Below are experts of layer 3 (counted from 0) of a mixture-of-experts language model. Rows are named router (the router's row for the expert), gate (a neuron's input weights, with its number), up (a neuron's input weights, with its number) and show model dimensions 80-159. Each number is 50 + 12 x the weight over its row's rms, rounded and kept within 0 to 99.
After each expert's rows: a language model's description of what the expert responds to. This comes from a sample of Wikipedia text that the model never trained on.

# expert 41
router:34 42 51 48 66 50 37 44 56 36 62 31 51 53 71 51 50 77 54 35 47 50 34 32 45 58 60 45 64 56 52 55 51 48 42 44 47 50 64 40 64 63 55 32 49 39 44 41 52 49 41 64 42 49 56 45 40 39 34 74 47 32 47 64 51 63 44 59 43 28 42 25 31 33 62 38 48 37 32 65
gate0:56 39 62 59 42 50 46 27 37 77 59 30 52 40 47 49 43 41 46 35 42 59 55 34 48 42 40 35 59 36 40 64 60 35 30 51 44 44 62 39 52 57 50 34 68 58 61 54 53 42 71 51 41 49 67 52 55 59 28 63 49 62 61 41 27 47 57 57 75 40 54 67 67 47 42 62 65 52 65 43
up0:55 58 26 55 41 33 63 80 58 31 48 70 47 47 52 53 41 50 60 58 66 39 35 67 38 63 42 70 32 59 62 31 31 72 68 45 58 55 45 59 65 61 31 54 26 50 44 49 43 64 51 52 68 49 43 33 49 34 64 36 53 54 43 72 67 56 68 54 32 63 49 44 34 55 28 39 30 53 50 74
gate1:65 49 43 57 52 49 48 47 43 22 70 34 48 36 75 50 72 70 62 41 39 44 49 68 36 62 50 44 52 59 60 32 42 58 44 53 53 70 49 67 41 55 35 29 62 51 35 66 51 57 47 69 45 37 45 61 43 73 44 38 52 56 36 45 52 58 50 37 66 42 51 54 44 46 37 37 51 36 71 67
up1:49 42 51 52 36 46 51 56 36 51 30 60 42 55 44 42 41 24 66 58 67 50 44 55 37 65 43 44 61 65 60 56 67 41 24 55 72 61 44 33 46 46 48 75 56 61 54 37 58 45 40 36 72 59 45 60 16 56 61 71 58 52 55 36 57 67 27 62 46 68 46 64 61 53 56 42 43 58 45 43
gate2:46 37 53 51 49 57 47 28 26 68 55 43 52 37 43 47 67 31 41 38 26 76 34 49 55 55 54 45 34 48 59 52 58 48 69 34 46 41 86 54 58 45 40 61 45 53 47 43 48 62 64 40 46 47 24 42 61 43 44 51 50 24 45 51 42 42 53 36 65 80 36 29 47 57 46 53 46 57 42 41
up2:76 82 37 40 52 58 68 52 71 46 29 57 62 45 58 38 58 50 47 59 47 28 75 48 39 63 54 53 57 30 47 34 40 42 45 53 49 41 37 48 57 66 66 43 47 66 52 37 66 58 54 58 36 47 53 52 37 49 56 64 43 39 46 36 56 49 40 43 33 52 41 32 53 50 53 49 48 46 74 45
gate3:45 34 42 48 26 83 49 49 28 34 70 31 66 53 44 63 37 36 58 48 60 44 45 57 45 49 41 48 60 57 41 61 45 62 49 62 55 56 51 51 51 49 61 37 42 58 48 44 54 49 40 62 24 36 50 54 50 59 36 56 55 38 58 36 36 50 56 28 41 29 61 31 30 61 59 44 42 39 36 53
up3:44 67 44 46 70 41 35 69 76 56 55 67 29 58 47 34 49 50 45 27 34 50 54 46 65 40 54 53 55 35 62 40 58 39 48 53 42 49 70 38 33 61 55 78 32 36 54 53 47 49 50 41 62 51 57 35 51 50 64 50 51 81 41 58 79 54 35 52 57 76 41 50 51 22 66 56 42 55 58 43
gate4:70 47 85 50 65 62 36 34 44 53 57 46 36 55 55 57 39 53 40 55 52 54 43 62 60 49 68 36 59 58 49 44 37 57 61 51 38 69 28 51 58 49 45 39 64 32 56 65 62 46 57 85 60 47 62 60 57 39 37 70 29 42 49 34 46 61 47 51 59 34 45 34 43 45 27 53 36 40 37 66
up4:43 51 26 49 48 36 65 74 51 39 25 58 64 49 50 51 51 64 62 48 38 58 64 52 56 48 31 78 64 26 57 74 56 40 35 50 58 57 54 58 57 51 52 42 30 60 35 62 55 51 47 32 35 36 41 46 30 39 41 28 55 38 70 60 36 45 55 43 44 65 56 55 61 36 50 64 55 51 61 49
What it handles: Coordinate and code numbers. Seconds digits in geographic coordinates such as 19 before ″E, plus degree marks, census, parish, and catalog and date numbers.

# expert 49
router:61 60 64 55 48 68 25 47 53 56 64 50 55 64 50 60 53 44 50 63 43 60 43 39 54 60 62 42 57 51 61 56 52 35 51 44 58 45 80 35 34 58 37 46 37 40 42 66 62 64 55 53 52 40 39 31 44 45 41 42 47 41 36 43 60 49 56 73 61 42 49 61 49 75 53 42 54 94 62 78
gate0:72 67 74 56 75 62 62 58 68 59 41 58 67 55 58 49 63 54 69 74 34 47 50 32 70 53 50 66 44 53 53 52 59 35 60 63 59 33 65 51 40 66 48 62 45 46 54 46 68 48 34 62 52 30 40 62 27 54 71 48 45 26 48 47 43 67 62 62 49 34 46 60 35 52 53 34 54 59 42 51
up0:41 55 60 50 35 42 46 50 48 57 55 28 43 65 57 61 46 69 46 47 87 59 67 33 56 45 68 38 39 61 46 60 40 50 45 44 45 58 27 51 34 63 32 41 46 46 49 50 61 50 66 41 34 55 55 51 58 73 37 67 29 50 59 42 59 59 64 64 25 45 52 29 55 37 62 38 37 42 39 64
gate1:71 49 59 59 38 53 43 63 52 50 48 59 56 48 50 76 52 34 52 58 29 54 47 44 59 65 16 39 60 37 65 52 55 51 55 31 54 42 53 25 20 35 42 71 31 39 71 48 75 57 54 50 52 25 28 45 52 38 42 65 40 46 79 74 39 66 28 58 58 43 66 62 49 31 73 46 41 67 50 65
up1:54 55 45 46 58 41 45 37 55 53 40 66 82 60 59 59 40 46 44 52 35 43 47 42 60 70 28 43 50 50 77 62 88 41 68 30 59 48 38 29 42 49 41 53 53 25 46 51 64 38 60 38 38 54 39 63 57 48 53 56 62 58 67 65 46 62 51 50 71 40 59 40 57 41 42 61 49 51 34 41
gate2:51 28 37 30 26 48 67 62 62 30 74 48 36 84 66 55 37 30 54 50 54 34 40 38 58 60 45 42 37 47 45 64 52 43 56 49 66 59 47 48 44 63 43 34 46 46 44 60 65 33 57 56 64 41 49 36 59 75 47 48 49 58 56 47 45 60 43 67 57 22 63 75 49 40 46 61 63 64 31 40
up2:65 79 55 36 72 61 26 50 47 71 38 55 55 49 53 44 42 42 68 48 42 74 61 47 63 32 59 60 52 57 38 38 47 64 26 68 42 42 69 48 50 55 62 67 35 47 61 42 53 50 39 30 40 36 61 53 14 47 52 58 57 49 36 85 39 54 50 42 56 55 49 49 47 60 58 51 20 64 46 27
gate3:52 64 74 50 34 56 33 58 47 44 28 40 45 45 46 56 42 50 58 54 55 60 31 34 63 58 49 50 43 42 52 58 35 34 47 62 43 38 62 34 40 53 30 45 43 57 65 78 65 70 58 71 54 60 57 44 42 38 38 40 44 55 62 60 51 38 48 61 54 40 57 50 53 55 56 49 71 74 49 58
up3:47 55 63 59 41 68 28 48 57 38 43 42 53 43 50 66 40 40 62 58 37 65 50 73 53 66 38 40 61 46 49 62 34 54 45 60 43 68 50 53 55 62 47 29 61 40 36 70 45 69 58 70 62 70 61 52 45 46 42 52 76 71 60 53 32 40 46 59 64 29 65 61 61 38 54 63 37 75 57 46
gate4:47 20 64 50 41 41 37 56 63 34 56 44 49 61 38 61 45 53 44 25 39 71 40 47 55 47 66 29 50 57 56 52 70 48 54 41 54 42 44 26 26 59 47 37 47 72 42 50 50 50 61 38 59 56 63 55 44 27 63 47 44 56 61 56 39 61 59 60 42 59 61 38 47 66 47 60 62 52 60 72
up4:44 43 72 63 41 23 29 57 54 42 56 47 57 54 39 48 48 53 54 54 39 66 44 65 61 66 72 33 44 54 42 49 64 59 42 43 59 49 63 41 57 52 48 61 29 48 65 49 46 66 51 47 42 47 59 46 38 36 60 55 34 47 52 38 44 63 56 57 49 50 51 52 52 55 61 54 49 57 49 70
What it handles: Government and politics words. Political and legal institution words and pieces, such as legislative, Senate, Committee, President, Court of Appeals, in election and government text.

# expert 37
router:50 48 54 44 59 55 19 33 42 79 63 54 40 61 47 53 54 38 60 42 64 57 42 40 42 49 45 42 63 80 65 42 36 39 30 54 46 51 58 39 41 41 62 37 65 39 77 49 74 55 33 38 51 63 42 39 61 56 60 41 53 38 67 45 50 66 56 61 54 52 61 37 50 59 73 53 41 26 50 61
gate0:50 56 57 44 53 49 37 40 71 41 56 50 38 65 34 27 53 52 45 48 50 63 58 48 51 52 37 50 86 39 60 68 44 57 51 48 44 59 29 22 71 44 60 36 62 48 44 58 63 35 56 53 41 78 39 57 38 67 63 29 52 31 68 32 40 32 38 59 43 50 59 24 48 43 43 53 45 68 57 54
up0:66 64 34 57 60 44 61 47 56 73 48 71 55 65 59 47 55 44 60 51 51 48 50 51 53 30 47 45 14 35 51 54 54 60 56 43 58 50 64 38 59 70 59 47 31 51 49 51 47 71 55 65 52 45 69 59 51 26 51 58 47 61 34 62 52 59 68 58 30 45 45 52 34 57 55 49 61 54 47 47
gate1:53 45 38 43 58 50 37 56 44 43 58 46 42 72 55 46 66 49 52 40 48 34 61 41 68 61 57 32 85 56 57 68 32 60 31 76 48 52 83 36 40 47 47 57 67 49 55 40 63 31 51 59 52 40 37 31 62 42 54 29 62 47 41 64 52 49 48 64 55 45 43 52 74 61 51 27 55 32 50 60
up1:52 65 42 46 48 56 36 67 33 53 66 40 52 65 59 38 78 49 49 60 51 41 64 52 58 54 51 42 77 60 53 63 34 43 38 71 48 53 75 31 62 32 33 63 62 22 70 48 52 49 41 56 64 49 39 42 62 52 63 43 57 42 40 47 39 42 59 37 62 36 52 57 57 64 64 55 46 60 51 64
gate2:40 27 50 63 33 41 24 53 63 31 54 47 40 37 45 60 42 66 60 40 52 45 28 41 38 43 52 63 44 57 44 66 47 70 52 68 56 47 33 53 50 49 61 36 51 42 73 48 50 28 58 41 43 47 45 80 61 43 51 55 59 42 66 42 36 56 48 52 47 53 41 45 39 46 33 41 45 40 46 52
up2:53 62 55 38 20 75 64 45 60 63 36 52 42 61 28 61 43 55 71 41 67 38 55 66 20 66 63 35 57 40 50 50 54 31 24 57 37 60 64 50 62 60 63 61 50 61 47 38 53 59 46 47 40 67 51 51 40 47 43 41 53 41 67 70 83 53 46 47 36 74 59 79 54 53 60 35 34 68 79 54
gate3:32 34 52 57 56 34 36 62 60 65 43 34 54 53 39 37 59 67 55 37 51 54 32 59 50 50 34 45 41 63 49 50 31 39 29 51 53 66 51 84 24 49 32 44 44 46 57 58 56 53 38 50 48 61 56 61 79 68 50 33 67 55 65 43 75 77 43 56 54 56 55 49 58 63 55 46 35 58 46 53
up3:63 37 58 37 43 50 68 57 27 52 44 56 35 50 49 43 46 34 52 37 31 38 89 38 70 43 56 36 63 23 38 65 53 57 51 62 32 34 59 54 59 51 51 53 43 59 27 39 45 48 64 62 53 41 61 63 41 30 36 50 42 57 35 57 50 50 46 42 56 54 42 58 41 40 45 47 47 41 35 57
gate4:64 47 64 43 72 48 43 62 60 67 65 44 61 55 68 51 29 62 45 40 57 70 45 45 48 61 62 46 53 59 53 23 47 52 55 58 40 35 38 60 40 50 44 57 58 44 57 37 44 63 60 50 35 49 62 58 50 53 33 46 22 61 96 48 42 55 68 71 45 37 67 59 61 50 44 48 23 51 56 50
up4:27 48 27 63 36 52 61 37 38 29 49 59 36 58 40 71 62 45 56 56 42 39 62 55 44 48 48 58 52 36 49 67 57 55 38 68 60 71 49 39 57 57 48 53 44 65 47 50 77 36 64 61 55 53 53 43 41 47 73 61 52 37 14 43 62 47 36 47 68 65 32 37 46 52 50 47 70 46 49 50
What it handles: Name endings. Final pieces of place and personal names, such as Grenada, Micronesia, Carolina, Wade, -ville, often ending in vowels like a, ia, da.

# expert 48
router:43 43 50 39 63 47 39 40 54 47 63 25 29 47 79 52 43 59 65 52 52 85 45 36 53 58 44 54 56 54 46 35 53 48 41 56 48 53 56 41 71 50 55 47 48 36 38 09 57 38 37 62 63 65 54 48 38 36 57 50 60 46 48 58 47 44 41 48 45 42 43 13 32 33 50 42 44 16 26 54
gate0:57 40 48 44 57 46 67 51 51 35 43 65 54 58 38 54 50 46 54 52 46 44 52 44 29 66 50 58 63 68 45 42 27 24 64 20 52 21 53 45 71 49 43 57 56 52 44 43 30 81 59 34 40 64 42 59 54 53 53 65 57 51 63 84 35 61 44 34 49 32 42 25 47 53 69 53 41 50 56 43
up0:51 52 46 70 60 35 70 49 48 49 51 45 39 61 46 43 37 50 42 54 56 26 46 51 51 53 49 66 50 65 58 56 66 32 52 55 34 26 27 43 55 52 33 52 57 45 20 40 55 50 36 52 57 49 28 39 49 49 51 33 56 53 60 78 48 54 54 60 68 49 42 59 47 57 54 65 31 47 44 52
gate1:49 40 54 70 63 37 41 37 40 37 46 48 64 46 58 52 54 53 30 60 57 65 46 14 44 59 52 57 30 39 64 26 43 54 55 56 49 64 59 34 75 75 33 44 48 36 68 34 79 54 43 73 65 60 53 57 59 47 52 54 33 56 46 44 59 47 59 49 45 64 58 63 35 57 64 40 31 47 32 60
up1:33 45 40 54 71 48 54 62 56 43 33 49 40 61 52 27 60 55 40 46 55 52 43 20 58 55 50 54 42 44 56 19 48 47 45 58 31 47 43 50 48 55 44 40 52 53 42 38 82 51 44 53 48 39 45 44 66 56 56 69 23 72 33 48 52 44 65 51 65 48 49 46 54 55 44 56 44 47 36 52
gate2:37 40 45 58 65 53 42 25 58 58 49 37 32 61 57 51 58 48 33 57 58 49 65 22 39 54 59 58 63 37 32 32 60 58 34 56 54 42 46 74 74 35 46 37 51 41 42 53 53 51 51 51 40 65 37 50 55 64 42 38 55 38 60 57 48 55 58 55 45 59 39 48 52 60 46 52 46 40 60 60
up2:60 71 55 43 58 45 43 71 54 44 48 53 62 35 31 53 50 51 44 49 47 38 54 65 34 50 33 47 80 45 53 30 34 43 53 28 39 64 44 43 49 57 60 69 41 65 65 56 35 65 67 26 55 68 57 52 33 42 47 50 26 36 50 44 73 50 61 42 42 38 46 48 57 59 60 58 51 43 61 61
gate3:40 59 56 19 58 51 47 41 45 35 46 33 32 66 54 82 28 59 57 65 53 74 55 43 47 62 52 55 40 44 45 39 37 66 58 48 46 69 45 44 41 69 38 26 50 65 28 42 49 59 58 49 53 68 51 50 29 77 38 47 57 46 43 51 58 55 48 46 26 50 35 43 46 37 36 56 44 42 49 47
up3:33 68 45 43 61 48 49 46 50 65 62 36 62 63 26 29 42 21 37 54 46 67 69 35 57 57 38 57 46 67 50 40 46 82 34 59 54 63 64 62 37 41 53 62 44 64 47 45 50 38 50 57 49 47 46 44 53 41 55 55 56 34 39 44 27 75 34 38 56 31 30 36 48 56 53 67 53 30 55 34
gate4:49 35 57 54 45 48 37 45 48 67 49 63 46 43 60 37 46 66 58 45 43 73 59 47 65 47 49 75 43 43 64 43 48 44 33 51 43 50 54 52 58 44 64 31 48 44 53 44 60 43 28 60 59 63 49 53 68 37 32 45 47 41 36 45 45 49 50 53 53 63 30 49 41 70 58 47 74 28 16 48
up4:59 32 43 58 38 62 37 56 36 57 48 50 54 41 65 57 40 71 50 41 44 50 55 56 69 43 52 72 67 56 50 53 56 28 29 43 41 54 56 46 60 44 55 28 42 51 53 55 55 34 49 60 64 52 58 39 50 26 70 38 42 48 44 53 41 50 40 53 59 42 44 43 44 64 40 60 72 51 28 38
What it handles: Biology species text. Words and word pieces in species, plant, and protein descriptions, such as species, beetle, -ensis, petals, flowering.

# expert 16
router:47 53 52 32 56 47 26 49 50 58 54 46 34 48 60 72 35 54 56 47 42 79 45 27 48 58 51 56 58 50 53 50 52 48 36 51 47 62 50 45 77 51 54 53 50 21 33 16 61 36 48 65 60 68 51 54 46 34 50 44 67 50 47 54 52 40 44 57 38 44 44 16 36 44 53 34 52 14 25 37
gate0:50 40 18 45 53 46 47 62 35 50 46 51 62 72 51 47 51 46 39 64 57 50 54 60 36 63 47 49 47 49 40 54 37 22 52 59 26 58 68 51 67 53 53 58 50 26 42 47 47 37 49 35 57 54 58 55 51 53 71 72 49 51 61 55 62 68 54 68 42 53 50 35 73 75 46 36 41 38 39 46
up0:55 58 75 49 30 54 50 49 57 55 37 31 46 31 40 31 70 36 42 46 37 31 44 28 45 46 31 51 42 36 68 33 66 62 41 41 64 55 26 49 34 37 55 60 43 64 46 65 62 67 43 57 51 57 43 44 44 47 49 36 40 56 57 70 57 35 42 45 65 51 51 40 48 46 45 63 54 54 54 52
gate1:62 48 39 44 62 45 60 68 45 58 65 43 38 31 59 54 40 65 48 41 56 60 50 54 51 52 77 45 55 44 40 39 74 51 50 72 62 52 46 67 51 32 60 53 64 37 52 45 47 49 49 41 70 35 77 47 50 36 53 49 57 40 56 48 55 51 59 33 46 49 34 14 37 62 50 59 50 56 40 54
up1:53 51 43 57 57 59 45 49 41 53 54 49 52 40 61 47 35 61 37 43 39 75 43 58 50 41 55 56 34 79 33 26 43 40 54 44 27 72 38 57 54 58 64 43 54 47 44 61 39 47 37 61 61 45 57 42 45 32 35 44 54 51 49 33 44 42 45 53 33 79 70 42 46 52 52 54 53 70 41 56
gate2:45 36 19 51 40 30 58 31 44 66 62 55 51 64 50 71 53 69 64 56 58 56 59 57 50 64 70 52 58 61 61 81 36 67 54 31 44 56 62 47 36 50 39 42 65 28 31 41 49 39 45 39 60 64 50 44 46 46 29 59 33 63 36 54 54 41 39 42 31 42 45 48 42 26 69 48 63 45 52 37
up2:58 56 42 51 37 54 50 65 48 76 52 49 55 62 37 59 40 42 45 61 59 44 54 56 34 62 47 48 51 59 58 52 52 75 89 33 42 33 36 49 48 42 46 52 52 56 49 49 52 46 57 51 65 44 47 38 67 55 35 60 47 74 34 57 53 52 34 40 34 64 53 44 57 43 44 66 76 42 58 24
gate3:67 61 40 56 42 63 42 60 37 53 44 50 46 72 52 66 35 54 51 63 49 50 49 48 58 66 61 49 44 75 57 45 31 32 33 51 54 70 57 45 30 72 66 51 63 33 49 44 56 49 45 69 52 59 59 35 51 25 36 55 64 44 32 62 63 31 45 57 36 37 36 37 43 65 55 37 52 46 40 53
up3:73 34 58 67 35 62 53 47 31 40 61 51 62 51 61 48 52 62 61 52 57 41 69 48 50 49 53 54 67 34 29 54 39 36 55 51 51 54 60 26 38 68 45 71 49 45 47 46 48 53 34 69 56 49 51 50 70 46 52 53 41 54 46 72 51 62 25 49 63 58 49 46 69 61 45 77 53 61 45 58
gate4:45 56 47 60 35 64 52 39 55 52 61 31 57 69 61 59 21 62 47 30 43 53 46 52 41 61 43 30 42 60 56 51 42 30 64 35 67 35 32 46 52 48 53 70 66 47 37 43 49 57 31 71 40 43 55 42 47 47 33 56 50 47 52 60 61 39 59 42 59 50 46 45 49 37 74 42 30 58 38 35
up4:62 41 58 49 51 38 47 46 44 32 29 71 44 44 26 43 67 33 41 69 64 33 57 51 49 37 58 67 56 57 51 61 48 46 30 70 31 59 64 59 61 54 55 22 49 61 52 43 42 36 58 34 66 55 46 45 58 52 59 55 48 41 52 44 49 66 53 59 58 58 49 46 52 81 25 68 85 46 59 71
What it handles: Taxonomic name pieces. Word pieces of Latin biological names and family endings (-idae, -ensis, -um), plus species, genus, plant, gene, protein in biology articles.

# expert 61
router:37 41 71 54 53 53 50 48 62 55 77 33 47 50 73 45 52 68 57 58 54 47 43 38 54 55 46 46 65 72 46 45 68 67 58 49 69 40 60 47 42 54 49 46 56 37 54 53 50 42 46 63 31 55 48 46 22 46 64 78 48 46 53 30 61 55 45 25 42 51 48 51 64 50 62 47 47 51 59 78
gate0:60 48 42 39 37 38 46 37 72 65 57 38 56 51 53 38 30 63 52 57 35 51 56 25 52 34 66 43 46 39 59 63 36 61 70 48 69 39 50 43 43 37 41 55 28 46 43 55 82 53 79 53 58 48 40 69 53 49 52 51 56 54 50 38 57 84 52 31 48 42 51 50 33 65 46 57 59 53 36 93
up0:49 38 56 47 53 49 37 56 35 53 31 52 49 48 53 53 54 60 52 55 24 42 51 42 49 51 52 50 44 54 44 51 27 41 44 47 71 67 46 46 28 39 51 62 58 33 49 66 41 76 31 44 67 67 64 48 57 65 48 47 61 50 71 54 31 49 53 38 51 51 48 43 50 49 38 61 39 43 56 45
gate1:43 51 65 44 60 42 56 54 44 52 46 50 51 45 41 36 60 53 51 51 27 78 56 62 52 48 60 47 46 56 25 49 61 65 40 41 64 48 52 36 58 73 27 64 40 51 42 56 68 45 67 55 57 42 47 38 54 51 46 75 57 44 23 28 46 66 49 44 29 68 41 50 50 29 44 64 65 20 59 73
up1:29 50 63 45 57 56 40 48 29 44 42 71 45 56 31 43 72 42 33 75 44 76 54 46 59 60 74 67 37 66 20 43 41 48 27 45 60 51 47 70 63 45 44 56 50 54 66 59 70 71 65 58 45 72 57 49 54 41 51 53 53 43 42 49 57 71 36 58 45 37 63 45 49 47 30 38 48 56 61 58
gate2:35 33 39 48 69 51 37 70 70 54 41 40 40 62 66 47 43 48 69 34 62 73 38 52 53 36 61 20 51 45 45 56 60 53 32 65 59 44 30 51 44 59 66 50 85 55 63 45 52 51 46 67 57 63 36 38 34 59 60 44 47 56 49 47 46 39 59 27 44 42 37 19 70 60 64 49 50 50 50 72
up2:60 61 49 55 39 49 69 53 36 39 49 72 59 49 52 58 54 30 43 54 55 32 28 59 55 54 23 45 79 51 62 48 48 58 69 28 32 62 44 59 59 32 56 37 32 36 49 48 61 55 29 48 60 38 53 41 63 32 55 60 64 34 69 53 59 36 53 63 52 54 40 54 39 43 54 66 47 50 63 19
gate3:53 31 70 69 58 55 51 51 33 43 67 46 48 51 59 61 37 55 34 62 46 58 56 44 44 52 40 46 66 60 77 51 43 43 65 40 57 57 60 66 60 45 38 58 72 42 44 40 21 39 44 45 58 47 52 51 70 51 54 55 71 41 44 36 57 51 38 46 67 29 53 59 50 73 51 47 53 39 44 44
up3:40 54 37 29 57 46 44 56 56 57 47 70 44 41 47 56 55 62 65 38 58 45 48 72 49 48 57 71 59 47 38 72 36 57 31 43 43 58 52 36 53 53 75 61 41 52 43 34 49 40 57 54 39 47 64 65 72 78 59 45 70 71 41 61 42 22 32 57 52 42 55 63 60 63 39 36 38 42 36 57
gate4:46 42 41 62 50 74 36 28 60 46 49 48 37 48 65 45 44 30 45 45 53 43 54 42 41 48 34 50 48 65 46 64 61 63 26 32 47 59 32 51 20 51 52 28 71 55 65 21 59 51 52 48 46 60 40 41 44 56 56 51 46 47 54 50 50 49 43 28 38 35 50 70 59 55 58 43 35 58 42 39
up4:62 44 60 50 60 36 64 57 36 50 62 45 46 67 64 66 46 46 44 54 51 38 56 61 47 53 46 56 33 64 53 37 48 55 60 50 65 59 64 33 47 57 48 44 67 56 37 48 54 36 37 69 42 50 50 39 45 71 40 61 36 39 61 71 36 43 38 45 33 60 49 54 60 59 44 41 33 56 43 50
What it handles: Buildings and places. Nouns for buildings, streets and landmarks in architecture and geography text, such as church, Avenue, station, post office, statue.

# expert 3
router:58 68 57 47 42 37 60 57 51 38 31 44 62 18 62 53 58 65 46 43 44 49 44 50 31 56 29 46 48 52 71 25 35 46 55 32 57 43 53 55 70 52 52 53 15 51 42 47 57 41 31 43 33 54 32 46 37 40 51 31 62 51 42 47 32 54 43 36 61 55 63 42 58 40 58 36 54 62 35 42
gate0:42 54 53 34 46 33 53 48 60 63 33 47 38 25 53 52 39 75 46 22 58 35 45 32 46 48 39 57 53 21 52 48 44 59 42 67 49 51 34 53 39 39 48 43 34 43 68 35 59 44 48 42 42 64 60 57 40 61 56 51 56 36 56 39 55 53 39 68 46 75 55 38 66 56 52 62 37 49 38 54
up0:38 57 56 47 71 67 36 53 63 44 64 39 47 53 68 53 36 37 68 67 36 64 70 41 48 64 54 55 49 57 74 50 67 44 41 39 53 58 74 65 44 61 53 48 60 43 46 46 53 24 53 48 35 32 58 60 35 70 53 52 53 53 44 52 37 43 47 50 40 50 47 42 31 31 38 34 57 61 45 41
gate1:56 49 40 50 49 21 66 63 77 35 58 39 48 11 63 39 47 36 36 58 34 37 56 45 46 59 51 24 56 65 71 47 35 74 32 51 45 52 32 50 39 59 50 69 35 78 32 53 41 49 48 54 48 46 34 47 30 50 36 41 28 52 46 58 44 53 39 35 50 65 57 42 43 59 55 48 51 53 43 62
up1:59 61 58 35 34 47 19 39 41 63 39 49 51 94 41 47 64 54 56 36 67 72 40 42 64 60 41 63 61 28 45 44 52 34 46 37 36 35 50 54 62 32 60 32 69 52 59 44 44 43 41 42 54 65 56 43 70 51 53 46 67 53 68 40 60 50 53 49 47 33 51 55 50 39 47 38 50 50 56 64
gate2:68 54 27 65 33 52 41 45 50 43 43 64 50 26 66 58 41 65 52 40 48 61 38 64 36 55 44 36 52 51 74 37 64 52 57 39 52 76 55 72 55 46 24 48 23 59 59 38 48 52 27 40 47 53 55 53 44 41 39 73 59 47 39 42 31 86 53 76 60 52 52 55 48 54 53 40 47 40 34 59
up2:34 28 61 45 70 35 55 43 66 60 52 27 66 60 30 62 73 54 54 71 49 31 61 35 73 48 68 67 47 57 32 61 38 53 45 61 62 36 47 33 51 48 73 52 63 40 66 64 68 46 60 52 39 43 65 40 49 57 66 52 35 42 52 68 55 19 56 47 53 39 58 32 49 60 53 62 51 65 62 42
gate3:65 50 51 57 67 69 52 47 34 54 56 61 69 41 43 42 54 41 60 53 58 58 55 47 26 52 30 25 69 52 63 40 40 39 61 51 54 51 69 41 46 63 38 58 39 38 72 40 31 46 40 39 50 40 43 37 44 44 39 31 53 57 38 66 64 31 52 45 53 45 55 52 61 35 41 52 59 44 50 62
up3:49 55 51 56 53 50 45 42 54 37 36 40 43 32 26 50 53 55 50 35 44 52 44 47 55 37 56 79 47 36 32 39 53 53 50 36 55 39 70 46 57 59 55 68 19 47 61 24 39 58 37 46 58 70 43 45 49 85 61 42 30 43 50 42 42 63 34 54 52 28 50 54 63 70 51 31 52 26 49 37
gate4:54 38 52 47 64 49 49 70 43 39 45 44 33 43 48 38 76 51 62 60 27 47 31 56 65 43 59 47 52 33 76 42 58 43 41 58 53 50 44 32 70 66 59 33 32 41 25 51 71 52 49 37 50 32 52 73 57 39 57 48 41 53 46 53 46 30 59 31 64 56 63 55 57 61 54 55 65 56 46 55
up4:43 39 50 50 61 51 48 65 43 55 45 47 37 55 54 35 60 56 67 60 21 44 33 71 58 38 50 45 58 33 79 63 49 50 44 48 40 45 37 35 82 48 55 39 38 61 20 46 55 58 43 33 62 29 50 77 47 47 51 35 43 61 23 55 35 33 43 33 64 54 60 47 39 55 56 48 58 57 56 70
What it handles: Apostrophes and name pieces. Apostrophes, quote marks and short letter pieces inside foreign or unusual names, such as L'Escadron, O'Conor, J-e-une, S-ie-gfried.